config.yaml
n_layer: 14
d_model: 320
n_experts: 16
experts_per_token: 2
d_expert: 144
d_shared_expert: 0
activation: "gelu"
moe_layers: [0, 1, 2, 3, 4, 5, 6, 7, 8, 9, 10, 11, 12, 13]
router_score: "softmax"
normalize_top_k: true
routed_scale: 1.0
balance_loss: 0.00396
balance_bias: false
router_z_loss: 0.001
init_std_router: 0.0315
lr_router: 0.000295
vocab_size: 32768
norm: "layernorm"
norm_eps: 1e-06
tie_embeddings: true
optimizer: "muon"
lr: 0.00141
beta1: 0.9
grad_clip: 1.0
batch_tokens: 32768
seq_len: 1024
train_tokens: 283200000
steps: 8643
dataset: "wikipedia_en"
Below are experts of layer 10 (counted from 0) of a mixture-of-experts language model. Rows are named router (the router's row for the expert), down (a neuron's output weights, with its number) and show model dimensions 0-159. Each number is 128 + 32 x the weight over its row's rms, rounded and kept within 0 to 255. Numbers have three digits each.
Before each expert's rows: a language model's description of what the expert responds to. This comes from a sample of Wikipedia text that the model never trained on.

# expert 15
It responds to: Function words after a subject or clause, such as was, also, by, which, to, from, with, been.
router:114059132102115132074138159127139103164155163172094163149122164102143154106156156123153115115192192175210105109150099143120065132111132136145157112141142124082139126111149119091099134185134126101127186137144082068106137140173126116058182150099158096139116132094151123131100068104147152159117156098193142099139087154139154087153129162135097160161153099119132151139061133105115126024140113152137099156146122128054135132096127078104130094095137132093114179108083188096078125132143142
down0:149183110081130134105114134129112182091136115183111145124090090157103119142130191134180138164136119122094130119101103145141100126157114110082090108101120148126066112141134135132119094132079141112133122101101095122101175171149087159149114218140156113083130118164087111085088061147079093081142194141098129136135184138108169127142139095084157151090194127102059103152114110186103182118168166118114095123130168105107112087145087139136255085167147157166132096091131131156146142177158113
down1:121108164094120144094061113185137120126206152101187083165169152146127143103164093148123141187187192126086141111147097133041130117105119174135068146161115098116157120122115109122151145129221052176123146139133121111134105093134132163075093113093122154103138099123111141147087209130070164129180112091102158157074140125086076126094100136145112148120085174071068128161132093139122109115136081107106103099078127082118107167160137146134144089052064147157096102150194157152118109152127113
down2:083145151099088140156137164182130100130138154174163150171029172100098092151166123125135129105121169188083110109114088051097151149182186178094072140066164116166173143125102114083123157144128160110120182089132122132097130126136100101127110120093126090106172129138135135082142180076112129106138122102133110100126190120102149123137108163135134138115064165201122138107101118100120160110153066105153151142130101101123120184089221104174135167140097150131085133111123098157149154155069136
down3:096116154161121103196192140120115081138122137137127114153191078168087099112102189121132146131127137098146139117083114102156157065088132127103134162151150088108109117179121159158173168115113098083121133091158139137083155130132087111115136143073122145110138112075124127070190121103116182135180129115105103197121105100130113168124166113121096093086132139116070159143097147135107158176102133163130052206132109173135098129068139154144093117092106121132144061183151190078173110151086164
down4:091155174171188151128111142176081138150128133153175095132128094128103112128113101072120137125137137082146108112156089073121146120134133095107083070185082143165151159080138176242160183160125132130172078113113111102133110084136151052132129047146144094128141091158160153155083156162132163114106146086105128159091146141105125161103103183136100099096106095155102119129097155161104173111187155119181135130125134123101100135141151132115128100172131110128092149139143158069197076128138067
down5:111076135086085126150100176112100150154175088134143084129127134154144132159123156123189107117115138106129171128143078062179089176123123092133146151140142103160088125120106149140159112129162121103102107111109190092147093075163159121165096182171146144112047116099125101141126168147167118112173078150078130102153116163120101158134143167128120116109099114117098122107147111120157095080119076134189157082135159144108129158132085099117166117104158122189110161114102107060102181120100174
down6:072164127111107093146090113146155125136142168127107177153148163089128078179218100109060096122138164114128196160128136079069163141081148109135206135081068109148130147113157151154172166115101074143138137164120132130126130089164145153127135210159144145143098124088151107123189148128067111086156086129140167110170157120104095113118156094126179065122181123137103075127180155148134085120119186117156122158067081184118118120080102156122141175128156105076153166118094103183123203117168108
down7:163136047107123187120112120112116163071174090182118146138160142179127190101082151159092127157177139160105098169191187128131143110183127120133100158121166140182145057117147163121111079081015198128149142167139130129132144135163140127145149127172146167102136157111134144133127146136137165104105144106132078185148111124095144083121079130123070119096112090132171123105142092108132118122106145101109126129115095098104075160137114066130134131119129072142162196152090122117161123165153188
down8:162172110108097130104147181112084143166129149115126063189124178155144118108139088111173176102144170128069164074062128126126156155109116106103139151110088118158181095121142180115095121166214040168108105116132160110120183141137130103146111183070141079097122139132147139132111125120174107142137150126129162133123120107140092098147109126132118165145089108114082136127130140090081160105048124198083101086123139133163150058114088118137182196135117121094123159118110157140135093104140151

# expert 5
It responds to: Articles and possessive determiners opening a noun phrase in running prose, such as the, a, his, their, its.
router:127139125139128086112096147157156118114138124167159152083097141099177139081119135104096116127150069133114103080095140173182093087121111142173182106109087132080149115082064084102091135152154142110066147125164100109131146169150143122128152165128144126159088117137157124048071104052143171140132101108127062138109094137157210092146104126115128137139078103110112135097166130150158104105129160177109113165175167154125122068093099108089151112133155179140130144174119175100112141164135151
down0:146140131109143105136174149194104113124146159123112099081133073129187086135128169100087156125153165144152149100134176135132129183142096105152125171142155141073102117169126131169147172138078090090131169153160135178104134086123051121102116145152064091153112076096150154125065119148105124150108165188133142044095113108183121143139147093152150108146125115142083136216122084179068072109134065158126162121135129151144076120183121132147116142140176158153142169118089157135137118134120114
down1:133151146092137076161120122118122176110124083140137122097093156114145107111105124155117083151124144093135102193100158158165129187176150105144102111114100148136117116160140122173136085154116157096142210168149140098148134176093104089136129102162111123156144156155118129102108172103099071094141178093152127175164128121127175075177086127100107100106076098114102128159140102091139101098101117118186139087137096139139130184105113117161169070107151083111116107119122132126119105173159128
down2:102142111098091132122138104119125071189120115087143129130143109150113105129171104135169132118179179096167112149134077117170115130151097167086172138123213103163140137174117112146092115144049170083185130099143095178138138069137108087168198133122126105128155169171133122126163118125119098143141084077143186126131115112168149066131161180158193184125098124117161161179109099159159096138138128123143095137126093144182153112125151174162114165092118078126144101140125161120124156172094157
down3:109116104107099094105100108169132098112137140067131094096131106175101116110167094066104144149098133104104101099111116180138099088110158108164104118078093151134191147133104144103069085161150129156164102097080166111116111158106161138155118123089180141154043084126100142137155102134121121158168141194106101085096148175092155185121109144127120117211111060161133093147095123173076168126070116146145121160082143167097196115154147180131101081200078150126160136151161112085128160113140100
down4:076166120173129187128171184182143159104112066127149110098098121109132118153125075110171136093088099102182152130158112122100094171123115139173138130133087147189167138115154127139147115039163225093145141084128062163161120118139090110091164060107122157052106120090175149163126142144159122105161107154199158117090125099125116119160073164092088133102143137110148164088186116189156159142134097137096127127085094139111129122152185063087137136095093124123072063102142108133082109160113135
down5:124143182120110152152131089145099150101118137150119180108150096110141145149092156146105154142166176110065094087168166163127114118076163103168154079154135147149209095146157079146098165134131185117075121091124121115121171158175136161095120176148119102127181162107119161146145113157161193105104127119157143082140096131124180119103188120135128098128141196090132121131126114129097155121115120123152124194050130108174142138136086168152077116141052101137123140136152137163123139147136160
down6:162155078112099152077121086125124174162075125144080109140197079184110135113134115064108149131102135115107168169102170095130121142138074158128124110142194133112133107082091120151109100124179150102117157076148210110085157161098064061109139126153100128148209094156159123147110082186129077153121150088111126155073151141135121144128143087129105072131153098213071127072152151114145138151117101127114164095095144076170101099177078100154128118164159102156131167100104151149131134137111165
down7:118083110175172131116117164139133112120076182080095164094162101107158107133124117147148155120186052135121139130108151105121144157080129131152128198146165148116137114131093148190120157096139179093168151113125107113139105123107083159162117139168132094159089098148162127148105080139084127151197081133131147101085142117078161193085124134102101170110212131147131147083124101111156147128154113114142140129099137108094104135094192186152140162159130093100159119150190157187147108147087132
down8:148151110110149169108093099149104164123113113098093181112124054162142125114134145176139126133175153093115101134142090057160131114126150101150056159102128103145108119093106117131121094094114114093171133126133158254143137161093129125098111151044112099079163105113143100167189125075084148111149087170116095174123080103127144144134201067139102173140152182130071163173156131112107112187122097190134105101186165107170131127128134136155129144111115156107153157127141125127141167139114115

# expert 0
It responds to: Prepositions starting a phrase after a noun, mostly of, in, from, on, opening parentheses, e.g. War of 1812, as of 2022.
router:130138124096125139133121183103145169171193095123130181111093095158198157074138171077145108157164180161182154083146090136152101184149166166108143104115130114116150094127196068109108129054125078053104138154141118068178151128151152128119134088153145141155129139127150132102095098091156192115155157132118178095127053112136173074152107126139140146145081174104127110118157123126101088156125139134106107190136106148147170101139136082043158081110165132150124134099093123077066142149089144
down0:123105091129209138120141093130141115077098136114125104156129115106069082187143152087112162120073129174139122138070135122135148120112107145073140136143102081113107103153062113139111133115105180201116172159158100118166160162168141135148156120102141133123140100144162134129112108116093170097120145089104119148149140190148148134125162162138101152161095076190151140133131133131135146170121106082154130091126081022090118108127127188096063116152137118159155186156190156145134117121149143
down1:142102102171116175084138133163145140117146111131104113127155110153212161149166094185142128093134188147095127158124143092052127133121145145114140141157099120206090137125123131092105103090107177153126130131150155160132159095109129148142108114111195135170195109167055175164147072128107143197041108133126094139134093159105143123054156157094076115168139162141150120139115208112158088095130136119130134078159162129076142092184124136132131125126106152095133095122158134107095130133150156
down2:160126160055126072200099137168090144201139150174151161123113104198137109174144071175142144085124173168161154121133148181143122096106107129130103149120155100119111116164103211155176130084138141121133092127075141096180087154102153086101118095115158135170124123126138113108100135153152135123041158124108115157139084117142162155145075150174096157133090159137149133118083134092142167159113199137168104156092197133175141162068149137145129183124108057087104125107138104083131094150118096
down3:145184148168110147106106173129161069130111123132101069085118138135178061085159113142155101079115121142124138118061111152076082106113123097119215087150154215151159164122107138140071170113183221150165161083105130145117173061088145096117148135142148118127122073180086092145176152099142069208135137107122191133201103114077140193132098118179098146200121111162132092117120129111121101137087137114162153097145137147165130111134161085150072082087119150157159086121121131140137164120143090
down4:149131134040138104115120069074137120097150139132156098118228160173104151083141066103107111129162064120114133124105123075153109095133115140167197168126157122096097151121105202145121154144128150140116139103098135097159158128121120126096104180178083125119140082101136093080085122121112142136142067170093117176135115115095214131138152076159151138147117182189118086107120173191138154076105078167109130181145134151150115110193125135131122226093131083109149150096110139134070123127111105
down5:121163102145138107123102127137181124134061146114161090162106148178123120198103117160158108170151066149178099136073143146162089162154125088158152160104115108097155142143080156110099131130189129138170089158128168110167153190094123117089108155087104150163075122109079075130097093139172137133107182142063137086162141135136137155138120107132162075099095079123104127117152155090201098101161104161063188160121190097103084105213089124161110129108083128160088131121125121105084135135144127
down6:141124142142120113143109156095140096134179150164149116180116069138086195120178109104144081157163158091154045159116081147083098185126127069099153118154152126125126154123125160081163152144172179100119138121132138143123101184179114097137116111147100137100100146126138075172123077168118152095155110131149107092162136147109135155100056124059117143126154084208155177153185063135111148128118139142121113089066108127174094102170138186127125107095093104137106128157150105107126122172097128
down7:179116113138090081109107095082177155109164169133126195189121165190136137108173140124124159117145114141112149127082135107153123139093145122081063136112095094100175127180105155139144073084130122151147099113138119190108076158110099099183189162105197032139148078139101071136126145148115137128110159159199103152160099171125110097113163063091110105106104102152190108167113157131084084139113151153131088131152133149186084128159155168149135102103123137147135133089190092176092197120130130
down8:121126152147152179046119063135160112069136126112126104077092115084135116131199137139158101099124126141150123130154118097147137122189161127068142083118106093150114117128162147139163087155153184100136088144114098095155116135111128084113181108183125165092175161156152109139104115129103108145094138130182140124097151099039087119166144110149091131161147142094123079156128149156131097098126143157140128163086073162138123153114136160078109176144106110129123127191183075117089099087098138

# expert 2
It responds to: Field names and key words in infobox lists, plus coordinate symbols, e.g. Region, Sire, Produced by, ′, °N, known, said.
router:139153153158069096184126138148154113135193216183050147120133142159158125144140156098112144100168110140154160128099124136147088091100155098120145092152135109100127134092092099111130178094135096084096162134187141113153168138110138125115157113134138115149099071126129153179080169107142070105050107089116066141130125145200142186150145118178134142118082112085126133081145164140102082058113164151099069146169137162117142080141125147125150119070176128154128133119147229116116140161083128
down0:155139128075134103103135096105135136097152118184063143178167172136203109130119174161135203164113164137127136136069063089162094090146087158067150152135156141158131127161143186105167150043098151106140165097150118167112138117149126186119098119134161120142131157137142076161129129152129135105162113165180135106107103136099066128142098169140048158110114178144129145124045160123150123138141100190174135109151149113144149142109106075139055158091133096128134169166140095142095128178092109
down1:116132177080129164126132144091119161055119098099128150129165126141121101139125110173100128195128140089111126151089153187053130128142140140228137134113158101106115183112111094103099082143127162087144073117121116125136153117118142133106138119159089131157098103103128067120142104150124107113211090142192121147174119093131164097108096133077088065137144139175131193099204180158118181129149184098144144110216138129116079035142069125144140110089145130138119132130197178161135094145074130
down2:096115128163112159148124118160108094129083093103161110187216132112110110144145054166140085085145140140077187116139147141133133163171141058103110187168163133138063153085135094127169161174077161147163108154088120126130097067122155161139120132105114097126078143141139129139137144118165142115152137145078139160089123182134155129090121082106124140078127128116070150071132127162120131139185237097127122137067122069124127129146129143115134064140029105173112109123125138134121142097148081
down3:098121143205179107159085033166147162057132149125064124141176179157124138128172151141202150090143122160123091114155129064136104106111176151174153096112139111160153080153114136102111122107167080100084135184112077087127139092068099134159114071135165173102094094168090048149091124145117132103177133188140190131131054065115116075121066088036101105111166125097138140165154102167172135123138136174132147142166100127156146106113145178039129147134124113131094156085124136124161159113170100
down4:210177118085102119116114169196123136117169169161131097108098091108159133159111092140190124161119148110086167136162107113125073123133155167100130088128142146158183131095107156174137111126079180105139145151097112165107163100125130134115120152131132149092125123084082138084139142151154169155075095178101115105122130150142158148155175070177141185084175154111118079134127063188170138124131125119097123144164116132160102076112091165052104088176149112107136127094153085124168096118156139
down5:123128097079115139132104069134130180167131127141072092121180057149165162184121105127168141088093134085091084163139136126090154135086108085117137146195145219146162156080127109171109129112110123159119143054145101082127148140123124154160100202137142122204154127100123150174128165128109125088125157190129131124114141096146110152118119114150118121171124092136113178111136135124086173063134114137135160070113143042098146142144172109113101153121118152125114123165087135148138108139104179
down6:135127139150130143173105116089129148136093113065110120159131129040155093167113156095145101140111145150140150102110107181098144110141086072132084076137136159121126195091165176183115138129076137146158145145112088155134144148060147103076155134101098120116155139125113122151132148151070136202099117139126157107132120125117126178107129081129119156114124119077114140201115101125131108168143116109107149152170148124103128118084143206166182079121155113103089164142124108127149118148110089
down7:136110198113158092179152053146113103117132119147126141153090079086173131129119127179082069152050091166152192172141135171107106165121149094060107124176224113108151153160131099107152216173125134095159203119132135071201119111114085080112137123146109093094112149140066181114139132119138180110116094120132194146158091165094050137120133123130140120121156089138136133128142142160163149060154116151144123105196185105156147150114134099147128152140123169163123151050118120147095132139111135
down8:131148100163102159133137087143100133078172124169163092142088135138074135130107154142087110161096118092155187121120168140105140125139102118069148111089104147113121172154126136177124159180104080106107121183158124100110226119100143110093126096116120085121106102081109050111112095171130168194183107112085097067070139214165117166135140122120088136146113099148139063135152170172125103176094115117154151116092160116149113097177180081128077117136109118133183155139199201126122150112108096